From a checkpoint of a small mixture-of-experts model trained on Wikipedia.
Size: 13 layers, width 128, vocabulary 12327, 23.3M parameters.
Experts: 96 experts in each of 13 layers, 64 quick GELU neurons an expert, 8 picks a token.
Training: a variant of Adam for the experts, 270M tokens, 7439 steps.
Below are experts of layer 7 (counted from 0) of a mixture-of-experts language model. Rows are named router (the router's row for the expert), down (a neuron's output weights, with its number) and show model dimensions 0-127. Each number is 50 + 15 x the weight over its row's rms, rounded and kept within 0 to 99.
Before each expert's rows: a language model's description of what the expert responds to. This comes from a sample of Wikipedia text that the model never trained on.

# expert 36
Description: Military units and numbers. Military unit nouns like Squadron, Regiment, Battalion, Army and RAF, plus digits in unit numbers and some place-name pieces like Courm-ay-eur.
router:48 36 37 44 49 54 40 23 50 45 69 66 24 13 63 66 31 44 58 64 41 49 78 63 66 36 64 57 63 53 66 36 36 85 43 45 44 38 56 73 39 39 36 31 60 66 28 53 46 26 41 45 73 37 71 39 33 58 52 25 53 41 57 30 30 75 39 49 69 65 62 45 35 52 69 66 59 56 65 52 24 57 44 69 31 21 71 55 27 23 33 66 49 54 50 35 46 70 33 60 37 61 47 07 36 46 49 68 53 59 19 58 40 40 48 65 43 59 45 46 36 59 44 59 42 69 52 60
down0:34 52 53 67 29 59 46 55 18 58 62 32 43 61 74 59 60 50 58 24 50 58 51 45 54 41 63 63 48 60 50 34 64 42 68 41 60 64 34 26 58 45 58 41 24 11 73 48 73 59 50 73 59 36 24 44 76 76 53 49 34 70 30 54 58 31 66 82 47 39 61 88 53 57 61 51 68 53 33 86 47 57 30 35 52 47 23 48 67 46 39 31 49 62 42 49 74 59 55 59 67 55 69 63 55 31 39 38 64 53 24 45 68 50 24 44 41 38 21 60 61 66 43 47 60 55 37 61
down1:44 48 39 40 66 29 43 66 60 36 65 31 49 85 36 38 57 28 60 20 42 58 39 58 60 53 38 38 56 68 22 53 64 23 48 34 55 35 49 30 45 50 53 57 30 29 53 43 76 64 42 47 40 46 62 46 76 53 55 83 28 43 34 40 36 47 40 51 43 60 54 03 83 53 40 43 27 29 36 62 52 80 58 58 54 50 39 50 36 59 31 28 61 61 50 55 48 55 65 49 83 57 55 50 48 51 27 70 53 20 51 48 59 45 55 62 56 78 65 64 65 36 52 22 68 51 54 24
down2:64 53 40 39 64 22 58 29 49 40 29 44 61 58 53 47 65 68 41 34 81 36 16 56 39 85 46 33 30 39 04 64 50 64 52 33 33 37 48 68 65 63 62 77 67 32 57 53 39 62 39 48 38 62 28 46 53 27 54 40 38 43 49 69 65 57 46 47 49 50 24 66 36 31 48 75 61 66 64 39 35 65 59 39 38 30 33 66 63 51 63 47 52 53 53 63 77 28 58 43 17 53 26 29 50 71 69 27 46 31 62 39 51 44 43 77 62 46 45 32 50 51 53 73 36 58 47 55
down3:60 52 42 68 55 47 39 69 54 69 49 57 39 59 43 36 65 25 44 80 32 47 61 47 60 51 42 53 61 58 41 32 65 36 83 51 46 38 41 43 52 61 77 40 37 56 35 47 74 34 79 47 41 72 56 42 82 55 41 62 85 68 76 38 68 71 56 66 54 32 40 30 54 39 27 36 35 39 54 53 67 55 46 44 43 69 45 52 65 68 41 57 35 26 46 49 73 71 51 55 47 50 42 96 64 55 26 41 43 68 40 64 56 38 64 64 22 54 80 76 52 42 46 63 32 57 29 24
down4:75 58 61 53 84 49 35 72 58 36 69 50 47 68 49 51 35 44 61 35 60 37 47 44 48 32 54 85 41 64 45 46 61 65 65 46 40 44 43 69 71 60 55 45 41 42 56 51 56 54 55 53 54 40 23 59 58 50 59 59 45 31 45 58 46 06 82 78 41 43 54 62 87 65 56 63 53 60 30 52 49 50 24 71 39 61 71 34 56 17 57 60 41 54 53 39 68 70 30 61 67 57 51 51 92 35 26 52 66 46 37 33 70 52 08 53 73 49 38 71 59 64 48 48 45 37 40 38
down5:30 36 46 73 49 43 62 57 42 76 61 54 52 56 42 56 73 36 28 60 45 36 45 41 41 25 71 52 64 48 79 49 56 47 90 59 32 42 52 58 65 58 57 33 27 60 64 49 46 34 63 62 53 36 42 43 62 41 64 53 52 37 57 54 43 29 81 50 62 67 36 56 56 51 33 66 55 27 29 39 59 51 14 39 60 74 39 54 39 57 45 54 62 43 27 16 80 59 61 42 48 29 40 90 58 31 55 15 42 35 42 73 63 50 55 39 40 68 69 71 52 70 34 51 45 56 19 40
down6:41 34 52 39 63 44 69 38 56 40 38 51 38 69 53 59 66 41 27 53 52 28 56 63 41 47 68 32 57 58 37 57 50 42 56 39 32 37 65 58 60 44 67 39 44 67 58 73 64 82 43 47 34 61 54 36 68 48 52 44 69 48 52 71 68 39 23 46 53 64 77 03 38 52 54 34 59 37 71 61 44 57 47 27 45 59 54 99 34 60 56 72 37 44 43 72 67 60 60 47 59 42 35 82 61 60 60 40 53 13 81 45 55 37 69 44 45 51 81 29 61 24 51 58 66 31 53 57
down7:68 73 48 43 69 34 42 57 55 60 39 67 50 80 42 63 58 41 69 65 37 50 46 47 66 53 51 35 50 40 43 39 38 38 52 41 57 70 48 56 59 45 58 65 38 59 77 67 42 77 63 65 37 37 60 25 55 60 58 81 45 36 51 39 62 39 26 48 38 68 58 14 58 49 54 52 26 25 60 87 86 68 47 54 64 41 56 67 26 51 57 50 37 37 60 71 39 57 58 32 65 60 56 50 38 71 48 73 52 18 59 45 27 15 37 75 66 72 53 62 80 42 56 36 50 29 42 55
down8:56 61 33 23 59 46 65 47 71 49 15 56 52 48 35 35 62 21 26 40 54 65 37 50 26 85 56 79 42 53 24 60 46 40 55 42 24 60 74 71 40 58 48 74 59 29 62 55 42 34 52 53 37 63 53 49 58 46 56 28 60 42 50 51 73 69 34 53 49 45 30 63 45 51 47 56 79 30 30 28 57 58 55 52 54 67 30 63 67 86 62 36 45 52 61 55 54 47 30 34 32 45 64 31 93 66 33 45 47 30 64 37 62 39 35 43 67 40 63 46 33 61 51 74 29 48 32 56
down9:29 43 46 51 64 54 31 52 51 63 53 25 45 62 39 49 77 25 66 31 29 53 38 53 45 61 14 61 26 50 50 44 60 39 35 36 38 32 29 55 58 39 19 73 37 51 53 51 53 92 56 34 45 17 39 53 45 44 46 46 18 44 47 49 29 42 38 51 57 28 54 48 63 39 48 59 22 40 38 78 53 99 55 63 55 13 38 42 65 54 36 30 75 65 33 46 68 55 64 36 66 59 49 48 61 50 69 63 66 40 63 65 30 43 60 54 48 43 32 71 44 47 59 51 57 58 61 54
down10:46 54 41 58 86 54 47 61 59 50 44 69 44 72 42 42 62 47 32 40 37 39 62 55 29 29 42 79 22 60 80 51 36 34 59 41 35 34 16 57 63 66 55 40 41 49 76 73 43 86 40 52 25 75 38 48 61 60 48 33 49 22 61 61 70 30 51 57 53 61 39 26 45 67 35 38 38 49 52 53 42 40 39 53 64 46 39 52 53 66 51 54 28 56 38 54 53 37 49 10 68 38 46 89 79 31 65 56 63 35 65 42 62 46 47 68 62 61 55 61 38 35 73 61 24 33 49 49
down11:25 44 50 58 49 39 54 48 33 61 44 50 57 62 51 38 57 66 54 45 80 15 19 48 67 71 57 30 36 56 40 79 44 55 61 49 53 35 71 52 49 67 62 34 57 49 69 53 79 66 47 56 64 52 30 70 47 35 67 68 20 26 26 53 44 58 26 31 82 66 67 11 41 41 59 47 51 43 43 29 68 29 33 52 59 45 43 43 48 79 53 41 57 57 31 54 42 49 43 30 43 48 65 53 37 30 28 44 90 55 53 54 45 86 49 53 44 46 41 55 61 42 78 37 62 61 63 40

# expert 62
Description: Sports season text. Words and numbers in association football and other sports articles and tables, such as League, football, Cup, team, played, season years, and goal tallies.
router:54 65 38 63 51 33 63 52 63 52 43 60 48 48 66 55 43 51 57 69 54 58 54 55 88 26 51 23 72 30 45 60 41 36 34 48 41 33 55 65 61 82 56 60 42 44 33 44 56 56 56 20 48 70 49 60 58 51 32 50 66 58 24 50 74 52 34 56 31 67 56 40 51 56 36 65 35 87 81 39 50 35 63 24 36 25 45 42 36 69 45 81 81 66 69 39 62 62 70 49 45 63 50 42 44 53 52 66 70 25 36 41 45 62 86 68 45 65 47 56 20 39 32 54 55 35 55 22
down1:67 33 50 43 65 44 51 38 35 63 48 34 33 55 55 35 75 56 26 46 44 19 56 47 35 61 58 73 27 70 50 68 36 74 61 67 32 61 21 53 40 54 35 44 65 54 67 60 55 48 37 80 42 22 28 26 66 57 69 45 38 39 90 37 41 52 46 35 74 59 47 52 42 20 66 35 73 20 29 55 57 60 26 73 53 64 42 45 68 54 44 45 36 36 32 40 58 39 34 57 67 35 55 68 50 42 51 30 51 51 49 47 68 25 20 38 46 59 36 57 65 78 52 37 37 59 37 50
down2:35 62 26 63 54 43 35 44 47 34 34 58 59 44 65 38 38 52 25 46 49 56 45 42 71 48 38 53 54 45 39 34 43 34 44 62 54 36 59 49 64 52 66 79 13 57 57 38 50 48 50 20 49 78 38 66 42 45 22 55 52 46 40 27 71 59 47 44 39 32 41 51 56 64 31 47 28 66 84 66 21 59 55 31 60 50 50 35 35 77 51 46 62 59 18 28 69 69 16 43 45 76 26 25 70 52 36 66 61 56 44 65 74 62 61 38 40 46 55 22 38 27 70 71 59 45 52 65
down3:45 43 57 64 60 31 53 53 60 77 42 58 29 56 55 47 66 36 59 42 20 38 83 43 75 28 46 56 51 57 63 16 73 57 50 57 38 62 41 67 71 56 53 32 56 39 45 56 59 68 57 47 45 52 56 47 35 56 73 43 49 43 42 22 48 46 31 37 39 50 38 72 54 61 54 39 58 68 67 53 51 69 47 54 51 13 36 48 35 47 51 46 47 37 16 39 68 40 43 47 37 64 40 57 35 81 52 24 80 38 42 85 53 65 45 30 37 90 48 59 78 42 26 66 42 51 40 15
down4:38 51 57 41 47 30 47 65 47 51 38 52 65 46 77 43 30 42 56 68 62 92 39 68 56 55 44 33 59 29 33 31 47 39 64 57 47 28 63 60 47 79 42 59 33 58 58 47 45 56 76 53 26 50 60 78 47 46 63 41 60 40 53 67 54 91 26 44 46 53 70 35 54 36 42 51 37 37 81 31 28 53 64 17 32 61 56 65 47 32 50 67 49 70 44 53 61 38 68 78 41 59 45 26 38 37 40 50 52 63 25 23 51 56 74 85 39 43 58 38 44 38 35 36 75 67 51 55
down5:31 43 51 69 32 43 45 59 46 31 18 64 46 57 42 35 53 37 65 37 42 62 31 22 54 91 54 44 46 54 34 62 49 66 70 39 62 64 58 45 32 42 58 20 23 57 69 42 61 63 56 56 55 51 34 62 54 72 47 32 55 50 38 47 45 23 56 61 40 48 47 77 55 66 23 53 47 33 29 62 57 48 37 55 55 61 55 51 61 46 61 22 38 32 53 47 72 36 58 64 46 76 43 34 51 58 43 04 38 42 50 87 80 44 29 26 43 44 48 36 66 43 40 55 17 27 49 65
down6:56 40 42 54 55 40 46 56 63 49 21 61 46 59 41 50 27 35 68 62 65 45 57 57 44 43 27 36 55 53 34 71 71 52 55 11 40 60 37 58 41 41 51 14 72 62 59 40 68 64 74 44 48 34 38 69 32 72 42 63 62 69 39 64 58 40 33 52 71 58 55 67 64 76 27 71 25 40 54 46 36 44 52 08 73 45 80 59 54 43 53 34 64 50 33 44 47 41 25 71 50 63 35 58 64 59 34 36 31 54 50 48 76 57 33 20 82 60 27 65 63 53 42 56 64 37 49 63
down7:33 43 57 74 47 49 49 49 37 36 52 64 47 57 77 61 41 41 45 45 60 65 51 29 47 74 56 65 51 58 34 33 68 48 25 70 88 87 42 70 59 49 42 54 62 42 35 47 48 45 52 55 54 56 40 54 47 50 44 38 31 59 46 00 57 55 75 55 17 50 62 31 44 41 70 43 35 51 56 52 65 49 41 54 31 68 60 36 19 57 42 28 37 67 32 71 79 34 45 49 62 57 49 26 58 41 61 57 46 29 66 74 61 43 29 63 34 47 64 44 53 35 48 69 25 39 77 46
down8:56 31 62 51 43 47 44 47 49 65 38 51 55 24 71 76 38 38 39 64 70 59 60 66 41 35 61 44 31 16 78 25 38 42 47 26 28 41 50 38 56 77 50 34 60 59 60 70 55 30 55 37 20 31 64 38 42 29 56 34 78 50 72 52 33 58 48 61 42 68 49 46 42 45 44 65 69 53 49 41 35 27 78 36 21 48 47 49 53 29 63 61 28 26 39 65 39 52 63 60 40 45 59 38 32 53 82 34 41 83 59 29 49 67 41 34 28 54 66 55 71 73 41 34 70 53 53 57
down9:61 56 75 39 48 62 39 52 51 63 68 40 41 46 72 45 66 27 68 54 55 55 63 47 56 36 45 38 47 54 52 63 82 47 40 47 71 44 60 54 65 64 00 50 43 44 44 39 55 51 54 55 46 63 51 54 57 71 20 55 43 41 42 20 58 19 47 55 35 38 55 04 65 61 74 63 20 66 58 51 51 40 57 44 50 45 42 43 20 69 50 87 51 54 48 52 61 54 50 55 90 55 48 51 37 57 61 73 55 34 25 67 29 16 61 50 51 61 50 24 58 53 31 37 38 63 35 67
down10:37 54 52 26 54 55 02 57 67 43 53 31 35 64 38 47 52 47 41 64 30 51 35 27 53 62 44 70 42 69 52 42 72 54 29 47 69 38 57 49 62 43 67 69 25 41 42 49 43 54 63 42 58 71 21 45 35 33 53 65 38 50 48 38 44 20 30 56 64 44 27 94 28 69 47 53 36 23 54 52 60 31 64 36 62 48 45 82 35 78 58 46 35 37 41 31 39 66 38 27 61 53 65 41 47 38 32 32 54 35 40 57 58 61 37 27 65 33 59 44 66 41 70 25 50 65 32 53
down11:41 80 39 65 63 44 42 62 36 61 34 21 02 52 50 63 90 12 43 40 40 37 50 46 63 50 68 73 43 54 49 34 48 54 65 38 59 53 40 66 65 19 64 59 59 52 83 45 72 54 48 37 72 58 30 53 53 59 54 52 35 38 34 53 62 29 36 31 54 43 60 71 49 53 57 45 40 62 50 47 58 55 26 43 28 34 61 47 17 44 41 56 44 42 46 56 61 47 58 59 49 81 35 58 27 69 53 30 60 35 47 41 57 43 60 28 25 47 36 43 47 63 42 51 29 55 16 22
down12:59 33 76 46 48 45 45 31 56 71 72 61 77 58 63 27 67 60 52 38 55 54 52 34 57 53 45 36 58 61 24 65 58 36 60 49 45 52 57 46 46 42 49 38 75 44 66 19 43 75 48 54 64 41 39 76 33 80 23 62 56 40 38 52 45 06 46 61 24 48 72 46 68 42 42 38 57 42 59 57 50 55 29 66 69 63 54 57 61 45 57 29 47 58 45 47 60 45 71 58 86 55 18 35 61 40 57 54 31 58 20 33 71 34 27 49 53 40 08 41 34 41 34 47 78 49 59 54

# expert 23
Description: Institution name parts. Words inside proper names of teams, schools, places and bodies, especially State, League, County, University, City, as in Oregon State, Baltimore Ravens.
router:38 62 45 36 54 44 54 52 61 43 60 54 93 54 39 66 57 30 52 31 71 61 54 62 69 20 49 31 63 52 61 41 45 42 68 55 39 22 67 52 27 87 71 51 19 26 37 54 43 64 53 35 47 59 57 39 61 43 40 70 80 62 39 75 60 43 32 54 67 75 66 45 52 42 44 52 36 80 45 44 47 55 52 34 30 32 81 59 52 45 57 89 49 64 53 52 53 67 52 56 52 61 29 42 57 44 33 69 56 41 36 41 32 49 61 58 59 48 24 36 26 50 66 62 48 18 50 21
down1:53 84 29 45 75 34 78 52 52 57 39 55 46 70 50 54 48 50 38 63 54 30 70 53 34 49 47 49 67 74 52 75 65 65 39 62 57 44 61 47 63 37 64 62 58 35 34 59 71 48 54 51 55 64 75 53 26 27 28 48 42 53 31 71 42 38 39 50 32 64 43 10 33 29 57 35 65 67 72 49 30 34 48 68 61 62 58 66 34 19 84 57 21 82 38 62 55 60 77 52 47 59 54 59 34 48 38 57 43 43 67 64 67 41 59 40 48 41 58 61 48 40 48 14 36 27 53 28
down2:44 38 43 49 42 29 52 26 34 45 27 27 45 56 32 44 25 76 49 52 70 50 29 59 57 40 44 40 56 43 50 39 15 52 65 49 65 20 18 49 23 42 59 30 29 44 47 24 64 31 55 60 20 67 46 63 41 45 40 54 28 59 67 65 71 43 25 65 56 60 34 20 63 52 62 48 53 41 51 42 62 44 53 74 75 66 34 61 62 50 36 60 21 48 52 75 65 53 58 52 23 31 64 43 70 60 68 30 39 60 57 56 46 59 31 54 56 65 36 61 46 50 52 54 46 37 60 03
down3:53 63 67 43 88 40 27 71 52 46 56 43 33 50 44 62 57 67 46 70 46 20 63 57 31 51 29 72 42 40 28 66 41 54 50 40 48 50 50 26 52 30 44 36 51 39 43 37 62 45 62 73 82 69 55 54 44 61 16 41 52 51 52 66 48 53 34 72 44 71 70 59 49 44 64 54 33 25 38 56 49 58 46 72 57 66 65 68 23 30 63 28 32 49 38 62 34 57 76 26 50 56 35 30 42 69 60 29 66 44 58 43 65 43 45 38 20 45 40 62 93 66 41 32 71 54 55 73
down4:57 66 47 67 55 27 34 49 71 37 41 43 62 55 55 67 46 46 40 28 43 75 38 48 59 77 62 42 51 61 44 33 44 60 65 40 34 56 31 48 93 39 53 79 55 83 48 36 71 07 60 55 50 32 57 57 30 17 50 45 29 51 53 36 28 37 33 43 33 51 57 27 59 67 51 64 35 60 47 65 59 26 52 66 70 54 54 26 56 47 41 62 58 49 37 52 49 55 45 33 45 57 80 50 73 60 24 58 61 62 58 81 35 35 49 56 52 40 36 47 29 31 75 56 32 22 52 37
down5:51 41 82 61 26 64 39 55 36 47 32 62 52 27 63 41 41 54 77 28 21 54 48 75 67 59 79 33 25 43 48 31 56 35 47 27 60 43 54 33 51 42 42 66 59 40 57 30 72 52 44 27 35 57 56 48 51 54 51 57 52 45 37 69 78 52 26 68 58 40 52 37 72 41 08 39 23 54 56 58 57 50 78 64 44 43 34 24 36 52 45 39 48 49 61 65 69 48 64 45 52 42 25 67 31 46 68 29 64 49 56 46 39 54 57 43 45 75 70 57 73 41 73 74 78 57 27 36
down6:72 20 64 70 66 46 49 74 33 64 78 58 57 64 55 54 44 57 43 54 20 55 69 24 62 54 57 60 50 65 45 68 57 75 48 39 63 61 31 41 43 25 47 61 59 58 42 41 49 41 44 54 28 50 32 63 44 56 54 22 52 31 31 35 75 22 35 66 40 27 60 65 61 74 74 38 41 26 39 52 46 55 22 42 43 67 56 11 53 51 52 30 41 48 46 50 37 22 76 37 51 53 17 56 56 66 62 28 59 49 62 58 61 39 80 43 35 35 57 59 74 41 49 71 48 51 58 31
down7:38 69 52 40 36 46 68 60 49 45 28 44 66 53 57 48 56 55 38 68 13 60 38 45 31 61 73 31 74 36 17 67 50 15 57 32 49 04 73 51 46 45 42 31 54 35 50 36 54 67 64 63 61 42 49 49 54 27 37 63 36 59 66 22 49 68 39 44 44 64 76 43 56 37 62 63 16 47 31 56 29 57 54 69 55 67 61 62 55 20 15 35 58 55 38 36 63 63 56 74 52 41 80 45 51 44 52 57 40 27 62 47 70 43 41 31 35 66 53 55 44 58 64 50 51 55 48 70
down8:51 39 47 38 47 46 07 28 60 61 46 34 61 64 50 26 46 60 59 81 52 39 27 19 50 09 36 46 62 49 61 57 36 39 51 42 26 32 37 80 46 45 66 47 73 38 65 50 51 61 48 58 47 63 20 59 51 55 67 46 79 64 62 78 56 46 13 56 44 45 47 52 91 65 55 65 24 37 41 38 53 53 35 48 76 40 29 25 23 46 41 39 50 33 50 42 88 34 54 51 28 37 43 52 58 65 48 63 49 43 48 37 50 56 36 38 54 39 44 51 55 51 44 64 54 37 33 61
down9:58 38 79 54 40 54 59 21 56 61 42 81 58 34 93 67 73 29 59 47 42 24 32 65 28 48 50 50 54 74 55 55 50 36 41 56 58 49 49 56 65 59 79 34 60 39 38 58 36 22 59 64 56 47 48 35 52 38 72 29 72 45 50 52 39 57 80 42 70 23 45 67 50 25 25 58 72 51 28 41 24 56 34 59 46 74 50 47 62 20 32 40 71 60 51 46 38 39 44 53 49 54 55 49 48 59 48 57 21 44 39 46 50 47 55 56 30 24 54 30 63 62 43 37 50 77 31 79
down10:39 42 66 68 36 51 73 45 44 67 63 45 84 41 35 50 52 34 44 61 46 37 58 65 50 34 61 42 85 51 67 57 72 32 51 53 50 29 43 77 58 22 49 54 23 49 57 48 47 49 34 57 49 81 78 45 46 74 53 52 39 71 38 39 54 20 49 36 43 63 39 44 59 68 41 33 51 71 62 29 42 40 17 24 36 38 46 62 50 82 70 57 31 67 42 66 21 51 45 38 60 30 22 35 65 63 34 43 47 44 34 37 57 64 80 57 52 48 46 74 58 48 28 40 35 63 29 42
down11:38 69 43 22 50 34 52 43 73 33 46 35 32 54 37 34 58 62 37 77 87 40 25 56 66 40 51 57 64 39 52 84 53 37 52 44 19 57 76 66 56 52 47 32 39 42 60 36 66 57 44 45 48 60 37 38 61 70 49 45 17 40 53 47 58 38 43 39 48 51 51 20 54 78 59 68 42 60 59 33 29 71 34 14 23 51 47 41 52 66 63 57 54 70 35 56 64 58 45 48 71 58 69 44 69 74 48 61 64 46 63 66 81 74 33 32 51 68 41 68 59 59 71 54 72 48 40 35
down12:53 56 59 41 52 55 58 32 43 49 27 09 40 80 45 55 52 53 54 39 35 67 56 53 35 51 48 25 52 58 38 57 72 76 57 55 41 39 54 56 45 28 66 43 53 71 56 60 45 39 66 61 41 53 63 53 59 47 31 50 53 52 58 59 07 17 43 50 62 45 65 00 46 70 48 36 70 45 46 57 61 39 23 58 26 40 60 49 69 89 50 59 59 57 42 86 49 45 71 49 60 44 82 49 58 43 43 30 49 65 48 65 62 45 76 70 44 34 33 27 54 70 53 38 52 48 37 36